config.yaml
n_layer: 12
activation: "gelu"
normalize_top_k: true
balance_bias: true
n_groups: 4
vocab_size: 4096
norm: "layernorm"
tie_embeddings: false
grad_clip: 1.0
train_tokens: 480500000
steps: 5848
dataset: "wikipedia_en"
Below are experts of layer 7 (counted from 0) of a mixture-of-experts language model. Rows are named router (the router's row for the expert), up (a neuron's input weights, with its number) and show model dimensions 0-255. Each number is 128 + 32 x the weight over its row's rms, rounded and kept within 0 to 255.
After each expert's rows: a language model's description of what the expert responds to; "comes after" lists some tokens at least twice as common just before its tokens as in all text. This comes from a sample of Wikipedia text that the model never trained on. Tokens count by the router's weight.

# expert 21
router [116 147 126 100 115 117 174  91 125 100 137 133 162 105 108 105 109 146  86 186 109 128 153 148 148 117 144 129  94 138 116 124 191  64 106 195 146 132 174 113 131 132 169  59 122  76 123 112 134 152 168  91 192 130 111 154 184 101  60 100 139 140 110 104  92 170 135 148 113 136 141 111 110 150  97 162 139 155 167 124 126 159 180 123 130 148 110 140 110  96 138 160  98 133 141 115 139 143 178 142 165 160 128 126 129 179  95 102 116 111 156 179 145  87 125 123 133 119  99 119 117 127 126  79  80 146 168 154 175 177 202 142 102 197 139 197  82 140 119 169 160 110 195 184  85 207 146 125 132 175 150 104 113 146 110 169 118  77 132 111  59  61 134 144  79 124 118  77 155 137  97  78  89 167  63 119 109 131 102 122 144  99  89 157 120 156 155 134 111 112  96  85  94 158  87 147 112 129 115 113 108 149 165  41 133 129 112 139 165 195  63 113  82 116 145 151  89 144  71 151 121 123 132 111  93  95 105 158 149 123 133 111  86 137 138 185 125  50 155 173 170  22 107 130 141 140 149 154 160  96 140 118 141  98 140 127]
up0 [ 82 156 100 153 192 172 120 107 169 110 159  94 141 111  59  79 129 138 168 126 101 140 157 184 162 145 106 172 173  83 135 178 102 186 153  95 136  69  93 151 160 113  62 102 142 143 110 137 149  89 108 143 131 153 165 151 148 134  92 109 146 118 110 132 108 124 138 130 111 109 145 158 153 162 175 126 123  65  96 126 108  87  69 118 172 111 160 113 174  76 112 123 114  78 100  84 132  79 137 109 153 154 116 164 113 104  76 142  81 157 130 163 120 145 120 104  80 144  75 125 136 125  87 118 122 119 139 141 146 144 155 147 125 187  99  82 106 136 170 141 158 107 200 138 115 115 136  89 127 102 106 136 170 171 191 103 133  94 162 104  98 107 119 131 136 100 110 123 158 139 164 104 120 147 167 155 103 124  54  98 133 127 152  75 111 135 146  71 169 134 154 145 141 124 144 150 176 116  72 137 159 184 110 151 127 120 114 152 152 146 112  90 193  91 138 106 164 106 137 128 123  86 106  82 100 217 129 100  92  51 152 120 184 179 128 196  71  98 142 218 165 154 100 133 109 137  65 182 126 150  51 139 139  98 122 154]
It responds to: The word the, and possessives its, their, his, after prepositions or at sentence start, e.g. of the, bettering its predecessor.
comes after: " of", ".", ",", " with", " by", " for"

# expert 36
router [ 86 130 124  97 131 156  96 146 172 167  76 136 109 192 115 181 118 113 157 139 165 102 131 108 152 145 144 110 123  89  82 120 161 103 130 108 121 145 159 124 158 133 112 107 100 159 142  69 107 138 184 132 127  87 104 175 111 133 117  91  97 156 138 102 112 165 169 134 110 189 141  75 138 164 149 105 164 115 125 174 119 120 116  69 112 105 167 122 133 116 107 107 141  67 141 131 151 180 120 168 124  41  95 161  86 113 109 127 119 141  77 177 148 138 138 204 131 168 124 139  90 155 175 189 109  88 112 142 116 139 124 130 103 122 102 117  85 207 128  66 159  22 137 121 177 106 139 130 163 165 150 153 161 196  85 105 112 111 145 134 137  83 193 131  47  96 117 116  86 136 105 159 194 135 129  92 117 145 108 144  92 105 134 171  93 125 140 148 176 102 142 191 101  70 161 131 140 188  97 141 159 132 146  93 121 161  92 133  90 129 129  85 146 119  74 120 137 117 134 117 118 178 105 107  60 192  86 164 139  80 145 112 159  96 151  67 158 115 117  99 154 102 143 149 158 130  45 177 163 153 165 149 130 117 139 134]
up2 [149 123  87 135 107 128 135 157 118 113 106 165  85 155  79 168 131 144 113 110 173 173  87 133 102 102  94 155 144  82 147 182 113 156 166 115 154 113 153  92 177 114 179 157 166 144 169 163 157 163 141  87 179 141 176 100 128  98 132  87  88 188 141 114 170 151  84 115 145 115 161 149  95 122 104 171 149 177  26  57  80 123  95  94 127 130 108 116 163 129 130 139  96 127 109 156 161 127 120 170 118 104 181  91 149  77  82 124 185 171 124 144 138 105 139 138 109 152 140 100 175 116 150  95 132 167  47 152 126 154 120  80  76 173 125 162  84  59 152 106 120 119  90 137 139 118 126 129 129 143 141  99 122 124 128 150  80 131 121 136 130 117 138 133 104 122  75 142 146 124 110 142 152 157 154 136 148 116  92  95 118 126 121 149 194 191 157  96 122  87 140 152 138 136 150 126 120  78 169 111 108  97 186 132  90 100  94 163  47  86 109 100 171 148 139 136 162 197 118 137 201 147  69 127 151 163  69 167 123  90  77 155  70 105 124 207 171 140 122 144 123 132 117 153  79 121 135 121  64 135 122 123  95 147  42  89]
It responds to: Word-initial capital or consonant pieces starting names or words, especially K, W, V, w, Sh, sp, as in Kazuo, wrecked.
comes after: " |", " the", "-", " \"", ":", "|"

# expert 37
router [135  94 108 158 131  94 135 139  96  81 105  94 174 123 114 161 175 127 178 171 128 130 110  52 170 132 115 150 129 178 137 149 117 119 189  95 132 175  91 138 133 130 150 150 140 111  63 164 140 128 109 102 172  87 108 128  67 152 140 120  99  92  97  48 131  90 157  56 118  82 173 103 169 163 128 139 144 130 165 146 126 158 120  97 139 112 113 136 200 182 118 145 146  95  96 106 113 169 162  77 153 169 116 189  90  87 135  93  47 121 116 130  74 182 158 127 128 122 141 160 154 106 106 147 181  94 174 160  76 112  68 159 117  72 152 140 182 109 138 121 154  83 167 102 163 110 110 120 124 135 106 148 130 127 164 134  97 145 113 196 179 193 120 144 145 149 186 124 149 125 142 105 123 126  96 124 191 137 134 107 115 144 161 150 109 104 158  20 117 132 171 131  99 130 124 102  63 139 144 117 206 131 130 178  78 108 135 155 167 144  96 183  89 136  93 124 177 113 161 124 136 142 104  80 118 102 147 125 102 156 109 133  93  95 173 139 111 151 108 154  72 165 115 112  82 146 123 102 125  79 121 180 104 173 109 110]
up0 [128 216 105 147 180 208 102 117  75 178 123 137 174 119 157 132 123 155 171 147 132 152 155 167 190 120 191 149 167 105 117 159 104 136 100 126 118  91 122 186 162 106 139 150  63  86 131 143 137 144 119  55 111 151 112  87 127 141 132  57 153 196 101 136  91  98 158 132 170 187 108 100 156 188  61 161 142 123 199 162 117 148  83 119 142  53 136 118 189 125 113 167 160 147 117  61 116 136 124 128 155 105  95  68 113 133 154 114  54  96 137 134 117 138 107 103 120 133 174  74 111 136  39 142 133 123 123 142 142  76 110 127 156 145 101 125 141  91 101 148 110 121  90 117 110 148 204 125 103 123 160  63 139 112 135 122 120 153 153 173 148  97 169 134 100  81 103 108 105  78 133 133 136  69 137 111 135 128 156 110 123 150 141 107 103 132 117 174 130 116 131 139 129 113 134 150 132  88 101 138 114 146  66 156 131 142 152 133  80 157 147  80 138 159 139 125  84 103 130 120 156 124 154 128 130 102 161  95 150 148 175  88  87  81  93  79  64 134 131 158  97 155 122 101  86 128  99 157 139 109 184 193 192  88 172 163]
It responds to: Spaces, pipes and digits in sports results and standings tables, plus place-name pieces such as bor and bour in Hillsboro, Strasbourg.
comes after: " |", ";", ":", " neigh", "|", "0"

# expert 9
router [ 96 123 125 124  90 127 116  98 176  81 130  81 175 186 111 116 123 116 118  87 112 152 170 129 130 109 177 117  98 112 125  96  58 107 122 111 172 141 162  53 172 130 114 239 152 133 128  79 152 164 157 177 133 140 103 133 137 105 143 170 114 146 133 139  62 133 104  93 110 118 121 147 133  81 188 112 122 133 118  79 126 123 136 204 174 167 136  82 158  63 145 120 148 136 111 108 110 151  93  91 122 127  78  99 100 130 136 119 111  98 152  92 132 158 146 139 126 101  71 132 131 162  80 124 171 142 144  84 211 151 164 149 155 144 144 103 147 160 149 141 136 183  90 153 163  90 140  80 125 151 132  85 124 144 135 117 116 201 141 134 143 122 116 115 127 111 101 150 112  79 148 103 148 101 117 135 165 151 128 189 135  59 151 109 129 113 199 117 126  94 168 159 110 100 105 219 131 111 131 158  92 188 114 107  90 183  97  72 205 117 101  79 192 174  85 132 153 131 155 124  65  88 102  57 142  59 142 119 142 109 132 120 144 146 143 146 116 154 121 127 157  94 149 112 142 128 103  98 200 128 105 167 134 110  77 131]
up2 [180 125 146 111 128 135 114 108 138 167 101 127 185 148 110 107 172 127 133 136 115 138 149  97 150  56 128 130 125  75 133  99 184  78 124 191 149 107 140 136 117 126  97 104 177 199 119 130 100 125 129 169  52 128 156 126  99 106 127 163 168 194 141 116 143 169 154  96 138 108 176 124 118 128 115 161  71 161 114 173  48 142 134 146 176 149 154 189 113 146 154 151 174 154 120 124 112 116 117 174 114  91 107 163 132 142  96 137 133  85 138 136 117 113 110 139 129 163 164 209 120 119 126 167 117 246  97  84 127 117 142 121 135 144  90  86  61 133 133 163 132 127 105 124 104 140 130  76  95 132 126  98 114 131 157 159 128  56 117 120 109 106  85 146 135 102 163 127 118  85 156 160 166  96 158  73 125 110  89 114 160 139 139  96  99 130 123 136  62 159 135 161  69  62  95 126 169 159  75 109 105 152 149 167 111 128 143 142 121 105  92  52 119 118 109 126 175 142 112  74 149 137  85  98 135 144 124 111 137 167 112 187 148  69 119 150 198 123 145 142 150 198 111 116  71 139  76 197 179  96 102 104 128  51 158 148]
It responds to: Spaces and digits following a name in titles, routes and tables, plus place words like Street, Road, Station, e.g. Route 1, Hot 100.
comes after: " ", "wood", "-", "_{", "R", " $"

# expert 33
router [157  97 148 118 109 145 120 155 159 156 137 186 169  58 131 170 131 150 100 129 127 112  93 167 124 166 133 104 105 133 183 138 113 116 158 146 110 131  90 169  97 115 184 110 131  62 124 226 143 121 174 139 166 145 146 112 105 156  79 121 116 156 101  98 124 102 100 106 194 125 193 153  83  83 105 135 116 121 136 212 116 119 122 166 119 167 141  87  33  87  92 138  77 139 100 196 159 160 148 124 155 103 126 107 147 102 152  89 123 106 123 163 122 181 139 103 149 130 113 105 106 132 111 183  93 119 147 159 135  69 109 119 149 108 123 138 110 128 121  75 172  82 104 142 122 154 104 121 163 138 103 120  88 181 157 147 111 172 131  42 147  55 137  65 143 166  89 146 125 187 122 135 219  91 127 160 156  78 127 115  72 153 138 161 108  88  82 153 134 148 142 145 123 132 141 152 124 148 101  92  83 110  67 154  91  70 136 160  95  96 113 155  95  84  46 151 175 160  94 110 161 173 124 118 160 111 141 128 132 133 174 150 127 130 144 122  97 115 136 114 143 122 108 186 127  95  81 132 112 196 119 113  86 137 102 153]
up0 [134  74 101 140 138 148 123 128 125 126 154 128  94 139  97 170 144 126 115 104 139  91 151 133 153 124 182 144  65  67 136 144 154 118 145 212 138 165 124 174 116 192 175 148 145 122  58 184 125 139  63 107 160  99 151 156 115 133 115 109 168 138 164 146 112 112 122 126 130  98 127 142 116 142 129 126  81 160 171  68 149 130  73 144 143  71 197 125 133  60 125  87 171 172 113 170 153  96 130 105 129  81 115 113 146 130 111 117 105 125 144  99 127 105 120 138  89  92 110 202  95 156 174 117 137  93  72 126 143 163 150 127 134 164 183 130 174 173 125 123 158 103 143 124 119  96 156 136 126 130 101 118 141 191 170 130 138 136 115 126 135 107 113  67  84 171  99 126 156  57 131 187 168 127  93 107 127 144 146 107 106 163 144  69 148  86 101 119  83 138 156 127 143  86 122 156  99  67 113 135  60 140  66 168 165 119 157 126 113 136  95 125  89  74 151 143 208  93 149  90 185 151 113 124  99 150  76  69 147 120 116 117 117 134 127 166  50  80 116 115 182 152 161 194  56  91 107 145 170 161 134  73 127 156 174 125]
It responds to: Capital letters, especially G, starting a field name or proper noun after a dash or pipe in infobox lists, e.g. Governing body, Gini, Coordinates.
comes after: "-", " |", "|", ":", " •", "\n\n"

# expert 7
router [108 169 150 107 154 111 116 102 144 132 102 124 113 133 111  86  82  86  95 118 125 149 153 109 153 107 150 154 101 167 116 176  85 132  88  82 157 116 128 110 169 108  86 180 150  87 141  66  72 144 110  83 171 118 117 157 132 154 139 156 108 107 144 127 120 161 122 132 101 180  11 173 127 113 128 153 123 157  94 126  64 120 162 163 168 183 129  50 118 165  87 105 146 128 109 102 153 121 147  96  86 147 100 130 165 193 144 126 169 110 139 134  97 165 140 100  65  94 158 106  70 142 130 136 135 117 101 102 113 117 132  96 127 182 216 156  79 202 127  77 164  74  92 154 122 100 167 133  40  96  97 162 175  94 113 155 141 118 111 112  91  99 169  86 101 111 145 155 151 109 124 159 146 128 223  93 131  86 167 170 105 210 180 153 122 104 130 141 157 137 132 181 125 176 125 151 154 187 118 134 158  96 151 128 165 171  83 106 114 139 124 106 148 139  97 157  68 135 151 130 150  84 189  90 101 119 145  89 146 116  97 105 121 190 163 124 112 108 113 144 151 108 161 154 119 134 132 116 163 152 108 133 103 159 103 133]
up2 [144  83 104  91 101 102 122  63 143 102 137 125 167  98 168  94 154 136  97  88 143 143  99 162 149 148 168  95 187  95  98 120 133 129  89 120 159 161 106 150  89  99 142 154  50 148 121  99 119 150 129  83 130 144 144 120  78 116 159 126 108  89 181 169 170  67 123 136  63 157 117 123 125 125  55 120 128 135 124 101 142 150  49 123 165 151 109 142 138 151 168 177 100  98 116 109 138 218 140 144 119 162 199 118 115 144 187 147 129 132 160 167  79  96 148  98  97  82  97 129 165 135 131 141 128 121  92 173 145 149 144 127 114  94 162 124  81 151  83 114 163 173 103  84 117 131 113 107 134 160 212  99 147 110 101 153 197  82 160 177 139 134 118 150 151 143 125 187 103 121 169 120 129 114 136 146 173 109 124 129  44 129  98 167 151 177  96 128 154  61 124  95 137  98 113  96 123 142 126 165 143  45 131  93 138 176 107 114 164 120 138 164 155 108 136  62 163  92 183 165 134 108  77 172  78 114 179  87 132 137 179 155 142  88  97 157  99 197 102 106 155  91 143 117  83 151  79 167 141 125 128 127 160 144 162 117]
It responds to: Unit abbreviations and digits right after a number, such as m, km, ft, mph, mostly in tables and specifications.
comes after: " ", ".", " (", ":", "/", "10"

# expert 31
router [147 123 170 188  87  74 156 135 120  67  95 127 134 208 133 105 111 143 127 163 116 124 126 133 120  53 123 128 130 130 169 145  88 166 162 137 147 102 112 141 146 133 122 134  96 148 121 171 131 134 127  91 132 119 184 123 130 142 146 123 146 159 132  96  96 146  84  85  93 138 135 191 101  97  65 126 113  74  61  90 104 122 133 142 164 144 110 114  85 134 147 164 129 162 142 139 121  52 135 128  59 108 139 180 168 126 164 100 103 116 128 121 165 135  53  81 142  87 179 195 124 105 132 105 162 139  84 111 121 168 137 159 176 122 172 138  42 156 137 182 113 134 130 209 163 133 175 157 118 182 127 146 188 126 112  79 109 121 109 158 134 125 112 142 118  65  48 126 149 207 144 188 131 120  69  72 130 107 152 131 110 126 117 142 123  91 116 145 144 148 112 120 137  84 118 135 158 137  73 125 132 124 193 175 158 123 128 113  78 114 167 152  91 147 130 122 140 175 117 116 110 107 171  34 147 173 131 142 112  99  81 151 156 161 144 155 111  93 131  92 119  95 126 165 135 168  60 105 179 148 142 122 127 196 120  94]
up2 [ 94 177 178  73 137 109 102  83  78 116 128 171 143 142 115  96 128 162 166  84 183 123 140 138 147 127 148 128 105 110 164 167 134 160 162 112 147 157  73 131 120 115  54  95 142  98  99  99 190 116 149  84 223 143 123  51 114 167  93 177 143  89 136 155 143 119 159 118 145 133 104 142 151 150 133  73  89 128 137  96  89 152 154 128 115 205 123  76  79 137 157 100 177 178 127 176 170  91 140 178  97 153 105 113 159 187 156 109 102 109  91 160  97 136 153  91 143 201  34 127 132 139 135 140  98 121 148  29 158  74 134 165 101 165 108  90 109 136 130 134  58 134 158 112 112  88 193  87 129 125  90 142 111 113 158 125 126  73 113 122 106 121 159 143 143 154 151  86 120 159 170 124  72 111 142 136 203 115 139  52 133 120 125 150 164 115  90 153 111  99 146  95 105 156 111 118 125 107 147 104 131 188 124 146 144 130 139 144 132  96 143 106 164  74 137 149 110 156  65 188 161 114 132 151 120 135 115 157  72 121  78 109 164 161 128  85 106 147 136 123 183 155  99 149 136 123 154 172  98 104 139 138  91 135 149 109]
It responds to: Bare space before a number in tables, track lists and counts, plus a word-initial c or l in camera, care, lines.
comes after: " |", ";", ":", "%;", " and", " a"

# expert 1
router [146 128 167 166 121 180 180 158 114  83 167 128 167 140 118 161 143 185 174 171 141 133 103 104 133  84 107 125 147 146 126 110 110  72 122 181 136 154 152 151  44 128 160 129 109 138 182 137 155 113  84  82  63  89 150 119 136  85 110 107 117 121  76  44 105 101 108 132 158 194 111  80 134  93 144 145 151 160 149 131  89 132 110  94 101 132 110 156 139 138 115 109 173 164 197 137 137 102 141  73 151  99 179 113 118 110 173 137 112 165 113  87 124  85 124 115 115 164 134 139 140 138 133 164 145 186 179 151 197 126 113 115 172 132 108 136 104 109 165 171 147 186  86 137 158  90  89 116  83 107 125 128 148 132 171 118 124 154 148  51 144 112 129 163 101 130  51 181 113  94  84 121  80  46 123  53 154 150  82  50 123  77 120 123 130 158 140 159 159 119  80  78 118  99 148 164 132  87 125 135 144 100 126 155 143 104 186 117  82 107 202 158  97 113 139 129 116 150 107 132 108 115 122 121 187 112 135 118 137 167 168 120 132  60  93 131 181 138 196 102 140 142 178 156  71 111 110 112 125 120 139 130 145 159 159 109]
up0 [141 118  82 150 147 168 112 134 124 115 137 109 121 111 179 133  88 142 120 150 149 117 130  90 102 124 196 136 169 100 164 149 171  82 145 134 119 153 165 128  91 183 134 101 121 115 157  89  85 118  52  78 111  80 120  97 142  81 172 126 123 143  95 122 178 158 136 131 172 104 125 131 161 135  94  63 147 138 195  95 140 104  93 185 115 115 125  95  90 137 130 172 105 207 116  66 103  98 114  86 147 143  81  83 156 146 140  70 129  88 117 147 113 145 135 120 148 133 127 139  94 139 141 167  84 144 136 138 175 127  94 169 152 162 162 104  85 134 188 147  91 118  98 105  98 164 119 154 102  93 163 103 105 176 134 120  25 134 138  97 107 103 128  73 113 150  88 153 126 123 163 135 179  43  95 197 159 161  53 118 139 172  61 127  99  84  99 158 126 160 125 149 133 104 214 145 146 111 145 179 114 144  93 152 107 113 167 128 180 146 114 117 131 107  87 142 153 148 108 158 114 177 187 128 147 176 168 100 128 163 121 126 116 152 127  92 139 120 167  73 181 136 111 130  89 100 170 165  82 130 191 152  86 169 135 121]
It responds to: Possessive and object pronouns and 's after names, such as his, her, him, 's, mostly in election and party-politics articles.
comes after: " of", " in", " for", " to", " by", " election"

# expert 13
router [173 180 151 127 129 120  69 193 136 127 135 138 119  95 103 161 143 136  92 122  64 156 119 142  78 152 144  86 144  81  93 142  68 119 135 116 145 108  67 135 129 159 138 156 180  98 103 164 116 163 201 166 137 158 184 133  86 139 141 118  92 203  69  98 148 175 154  94 141  88 132  60 119 115  50 121 120 137 161 116  92 143 164 181 142 176 129 121  63 102 119 143 103 197 111 133 161 121  89 140  67  72 152 177 172 120 145 158 129 166  88 126 170 172  97  92 155  89  99 157 119 128 106 122 114 173 181 130 140 127 113 114  96 102 121 156  75 132 112 123 139 123  83 145 118 107 122 128 162  97  74 104 153 111 180  58 137 155 134  71 154  81 123 156 115 152 113 177  98  89 103 152 160 116 178 137 164 125  94 145 150 180 189  94 126 127 113 201 133 136 121 120 113 151  92 133 145 125  81 144 109 144  89 150 162 102 130 135 102 149  95 136 155 101 131 155 108 210 108 134  95 125 131 140 112 163 105  58 154 146 129  59 127 125 131 118 109 110 116 149 154 150 158 167 117 148  17 119 167 146  87 118 141 127 122  95]
up0 [111 183 144 132 104 130  90 170 101 141 131 183 118 112 142 126 100  83 127  83 122 160 105 167 166 100 214 129 151 104 134 140 193  50 121 152 109  71 155 158 138 192  97 141 143 111 165 119 102 141 172 131 121 102 130 182  84 136 184 137 100 188 104  98 103 114 157 112 145  99 116 164 127 116  88 149  92 105  98 157 126 141 102  85  92 128 137 146 129 116  90 111 132 137 131 141 164 120 143 128 113 103 142 166  91 117  84 184 158 107 194 120  90 178 198 129 120 154  74  57  88 141 109 135 176  77 195 149 109 108 110 122 171 179 145 150 115 165 109 149 100 102 166  68 147  92  86  99  66 138 133 154  99 131 127 133 121  99 141  43 112 105 101 158 155 143 155 182 143 117 148 152 198  76 134 105 119 112 105 102 136 161 129  98  88 121 126 137  82 138 121  91 107 160 137 166 117 145  53 169 120  71 162 162 161 126  84 157  82 132 157 124 108 154 125  75  71 139 112 154 141 139 168  87 144 197 104 136  74 138 169 100 122 140 143  95  89 143 129 116 204 186 124 100  77 141  86 169 167 137 125 149 119  94 119 133]
It responds to: Symbols and brackets inside measurements and infobox data, such as °, ′, UTC−, sq mi, km^{2}, in coordinates, areas and climate tables.
comes after: ".", "°", "′", " (", " km", "″N"

# expert 26
router [149 149 119 163 132  92 201  68 123 108  78  77 128 217 140  86  69 108  58 139  92 138 159 181 164 124  89 123 138 127 120 135 136 160 121 171 227 119 129 188 151 146 147 146  93 124 184  88  53 173  77 148 130  87 114 106 141 164 151  74 141 104 109  85 133 109 134 142 122 159 165  59 157 145  82 127 190 138 122  52 143 101 191 142 128 136 157  97 144 111 155  95 130  91 115 131 121 137 142 147 101 122 127 171 113 139 117 168 136 118 178 130 113 101 150 132 185 135 112 136 175  86 116 142 151 148 113 203 101 167  97 144 105  90 125  96 186 157 187 115  93 135 102 139 104 117 130 107 124 157 139 136 147 151 152  87 162 167 170 160 157  80 107 138 177 139 108  82 135 115 108 129 121 143  68 109 137 158 161 121 111  62 138  94 130 166 198 207 151 120 144 161 100 144 115 136  82 162 117 101 104 110 151 110 160 100 133 141 134 103 141 127 187 144 128  84 133 146  59 122 133 118 120 112 110 175 123 118 133  97 111 107  86 176 114 105 166  92 168  77  85 137  75 145 168  86 113 167 123  96  96 173 121 133  97 149]
up2 [178 118 125 156 161 160 133 115 123 116 170 121 148 142 139 122 137 129 127 152  63  76 175 123 109 127  83 126  87 143 154 143 160  68  84 133 136  71 108  51  97 157 135  99  98 161  87 157 105 113  81  53 144 150  94  87 129 119 194 101 108 127 105 130 126 159  85 171 124 112 161  84  96 157  88 158  97 151 120 145 154 132 174  84 174 131 132 109 112 139 142 124 130  77 135 128 173  62 165  81 173 125  92 210 115  89 104 186 146 172 124 136 137 200 142 132 164 145 109 113 142 132 143 101 101 106 149 201 139 114 101 171 153 160 119 145 145 160 128 170 154  82 112  95 152  65 100 135 161 130 143 202 116 135 113 122 103 162  67 100 101 158 129 135 135  94 159  78 164  77 175 157 172 157 158 172 109 150 116  98  99 128 119 102 107 132 140  99 145 180 189 176  87 177 129 134 106 109 110 144  98 155 173 117 169 122 137 130 112 203 101 131 159  89 108 139 121 147 148  68 173 154  94 157  79 135 128 117 115  47  84 133 132 101 150  99 117  43 132 105 129 133 119  79 132  80 125 112 101 132 168 109 104 137 189  92]
It responds to: Blank spaces and dash placeholders in table cells, such as –, — and N/a, plus dashes joining titles to descriptions in lists.
comes after: " |", ";", " /", " –;", " –", ")"

# expert 17
router [124 127 100 157 124 127 118 134 143 189 134  78  97  74 105 140 130 110 125 108 192 124 164  95 158  87 100  96 149 145 132 149 255 106 155 181 164 132 159 149 133 150 176 128 141 149 151 153 125 143 167 172 185  85 147  95 140 148 102 124  76  85 163 180 140 131 126 157 120 105 107 112  79 149 120 118 184 122 112 146 107  95  29 138 143 117 116 118 152 125  82 116 138 115 110 163  86 144 117 204 139 132 128 146 175  84 160 194  87 157 174 161 155  98  90 168 122 139 124 157 122 123 155 137 129 107 136 112  78 133 131 149 120 113 168 115 120 164 185  96 138 155 122 136 138 124 184 141  60 126 108 128 196 117 140 122 145 132 131 112  80 170 127 107 146 133 176 131 115  75  90 105 202 107 124 148 121  88 108  77 106 150  86 135 129 102 111 147 110 131 101 107  95  83 103 189 127  78 109 147 160 142 130 198 154 155 155  56 134 138  73 112 106 168 128  61  84  96 129  72 166 110 158  71 125 104 106 144 119  93 102 129 111 121 126 148 103 123 177 168 177 139 150 107 132  60 136 163 168  97 137  57 111  83  73 113]
up0 [212  96 152  81 149 167  88 114 145  97 189 112 183 118  50 153  75 138 125 128 138  79 140 183 144 159  97 130 165 124 154 167 102 109 108 108  71 142 102 160 145 110 170  88 138 121 164 168  96 162 123 141 136 132 165 112 150  85  80 103  77 138 163 154  91  89 150  74 161 124 117  94 117 107 114 157 155 139 157 105  90  89 123 139 143 143 131 151 104  93  98  86 115 142 126 143 149 102  90  92 113 100  87  70 136  66 172 114 163  60 119 145 135 168 105 106 155 171 111 120 180 176 109 182 153  99 100 165 157 117 170  85 156 102  72 131 137 111 145 137 128 120 144 134 136 115 164 113 100 194 120 139 132  96 165 110 114 178 112 148 120 134 114 121 163  61 116 144 147 120 146 113 101 105 112 111 149 140 124  92  91 143 204 120 141 122 138 151  82 137 168 168 118 161 110 130 123 107 150 138 134 141 172 182 142 165 145 181 122 114 145  94 140 120  34  89  88 123 163 135 147 149  91 139  96 140 127 149  69 123 153 130  81  89 215 154  73 118  35 176 153 127  70 128 168 171 133 168 100 154 122 171 127  46 113 132]
It responds to: Opening pieces of split common words, often after the or a, such as f-ro-zen, Air-port, own-er, com, mov, serv.
comes after: " the", " f", " a", " F", " The", " c"

# expert 25
router [ 92  84  97 161 119 162 151 128 102 177 121 161  87 113 114 149 107 118 113  87 116 104 139 126 173  74  76 127 118 119  99 112 145 165 161 158 119 156 151 124  81 138 115 135 181 121 127 158 134 148  73 139 171  97 152 105 124 100 153 144 145 184 155  50 109 141 119 127 120 147 135 151 108 130 178 163 115  80 108 179 152 127  73 148  69  83 130  45 154 113 152 102 115 160 144 146 116 141 105 157  93 155 159 120 109  87 136 164 114 151 138 128 101 172 127 100  85  92 116 101 157 149 151 108 102 126 120 132 101 162 132 163 165 155 146 178 171  98 165 119  88  53  52 118 124 132 119 116  85 110  89  82 134  60 142 172  73 114 142 153 174 160 111 111 154 139  74 119 163 123 168 123 208 126 114 146 133 151 130 200 134 116 106  83 111 105 131 138 110 120 118  69 189  98 129 187  77 109 148 136 128 193 154  66 172  80 130 114 114 139  91 108  87 111 129  61  97 135 101  79 196 161 149 150 176 158 127  92 105 142  97 158  93 119 199 224 145  92 162  84 132 159 151 126 169 129 184 138 121 144 162 149 160 126 149 128]
up2 [153 139 100 154 130  83 114 111 155 152 151 172  64 130 135 141 167  60 107 193 110 164 134 136 129 143 171 153 177 118 130  65 162 173  95 106 136 149 114  89 128 102 107 105 102 126 172 134 120  97 112 124 156 105 148  96 150  62 122 133 115 161 116 169 141 164 116 122 100 112 159 135 119 115 113 162  78 124 107 128 118 148 185 164 120 170 153 148 123 174 158 114  97 162 126 114 141  81 136  97 113 134 154  75 123 160 150 147 189 151  93 126 108 136 102 130 123 164 174  62 120 140 123 100  99 123 100 105  88 179  90 164 102 163 114 151 118  73 119 159 136  53 194 152  95 126  75 161 138 128 164 117 173  93 114 103 119 138 185 116 123  95  91 156 151 144 105 147 138  85 129 146 199 109 147  96  69 117  78 107 183 151 161 154  90 161 107 166 122  58 108  77 171 186 140 114 124 192 104 146 102 109 153 150  93 118  91 135 169 126 193 137 158 122 155  85 123 108  72 153 187 115  49 150 151  76  76  87 159 120 103 119  97 129 181 190 144  84 132 104 107 122  95  91 139 119 121 120 230 141 160 146 157 105  77 154]
It responds to: Word-start or mid-word pieces containing ac, such as legacies, racial, approaching, histor, acc, often after the or of.
comes after: " the", " of", " The", " and", "'s", " C"

# expert 52
router [134 170 131  97 142  93  78 161 144 164 130 156 127 126 118 141  73  88 120  78  70 117 115 152 142  89  77 119 108 124 194 110 151 171 130 117 173 151 132 146 153 139 142 102  95 142  98  74 154 202 121 126  72 138 127 130  77 149  96 137 144  88 123 106 140 148  84 174 127 124 135 140 148 124 186 112  83 126 209 136 133 161 110 151 104 157 132 129 138 123  97  94 116 113 108 118 188  87 161  79 178 143 159 202 182 110 168 146 102 173 109 151 124  79 112 104 133 198  99 123 114 125  51 142 109 123 136 117 161 168 150 116  94 130 140 112 146 124 100 161 139 140 141 121 151 174 156 141  96 131 164 157  83 139 116 206 147  88 125 163 119 115 100 122 134  95  81 118 176 159 101 137 132 134 119 108 177  97 116 130 147 107 141  88 102 182 116 162  89 199 181  77 104 130  75  66 150  37 138 108 162 102 150 112 144 113 136 127 133 109 179 157  94 187 102 121 106 199 102 144 211 144  88  65  72 144 136 114 146 133 118  92  99 131 134 153  84 165 145  80 146  44 142 113 131 160 153 138 127 115  75 144 167 142 118  79]
up0 [132  91 136 103 111 132 135 190 122 133 108 155 129  67  94 138  99 170 155 155 119 159 115 124 114 136 115 129 133 110 176 112 139 147  93 124 113 113 125 156 107 114 148  45 170 171 150 145 132 161 178  87 142 153  95  85  66 161 108  90 170 100 152 161 133 157 127 145 154 112 190 149  90 126  97  81 199 112 170 151  96 114 114 151 119 170 104 146 140 120 156 138 137 101  66 196 137 136 176 121 131  77 160 108  74 173  70 121 158  60 175 114 127 171 125 141 119  20 144 117 132 144 111  97  87 135  90  97 141 134 234  94 132 100 149 174  90 137 142  79 141 101 123 155 124 105 150 146 132 111 114 124 141  86  80 164 179 137 119 116 160 139 133 166 106 132 109  75 170 110 125 110  83 139 154 141 108 160 125 134 116 196 146 114 131 103 150 116 176 163 126 118 126  78 125 103 136  55 151  60 148 115 158 138 170  98 167 188 178  67 167 131 143 106  92  96 166 185 135 134 153 126 148 179 114 154 119 156 148 172 190 147  70 162  90 135  85  94 125 116 114  92 136 109  79 154 107 127  97 135 112 119  84 149 152  61]
It responds to: Conjunctions, relative words and commas that open a new clause in narrative prose, e.g. that, which, where, when, After, However.
comes after: ",", ".", " However", "20", "19", "ed"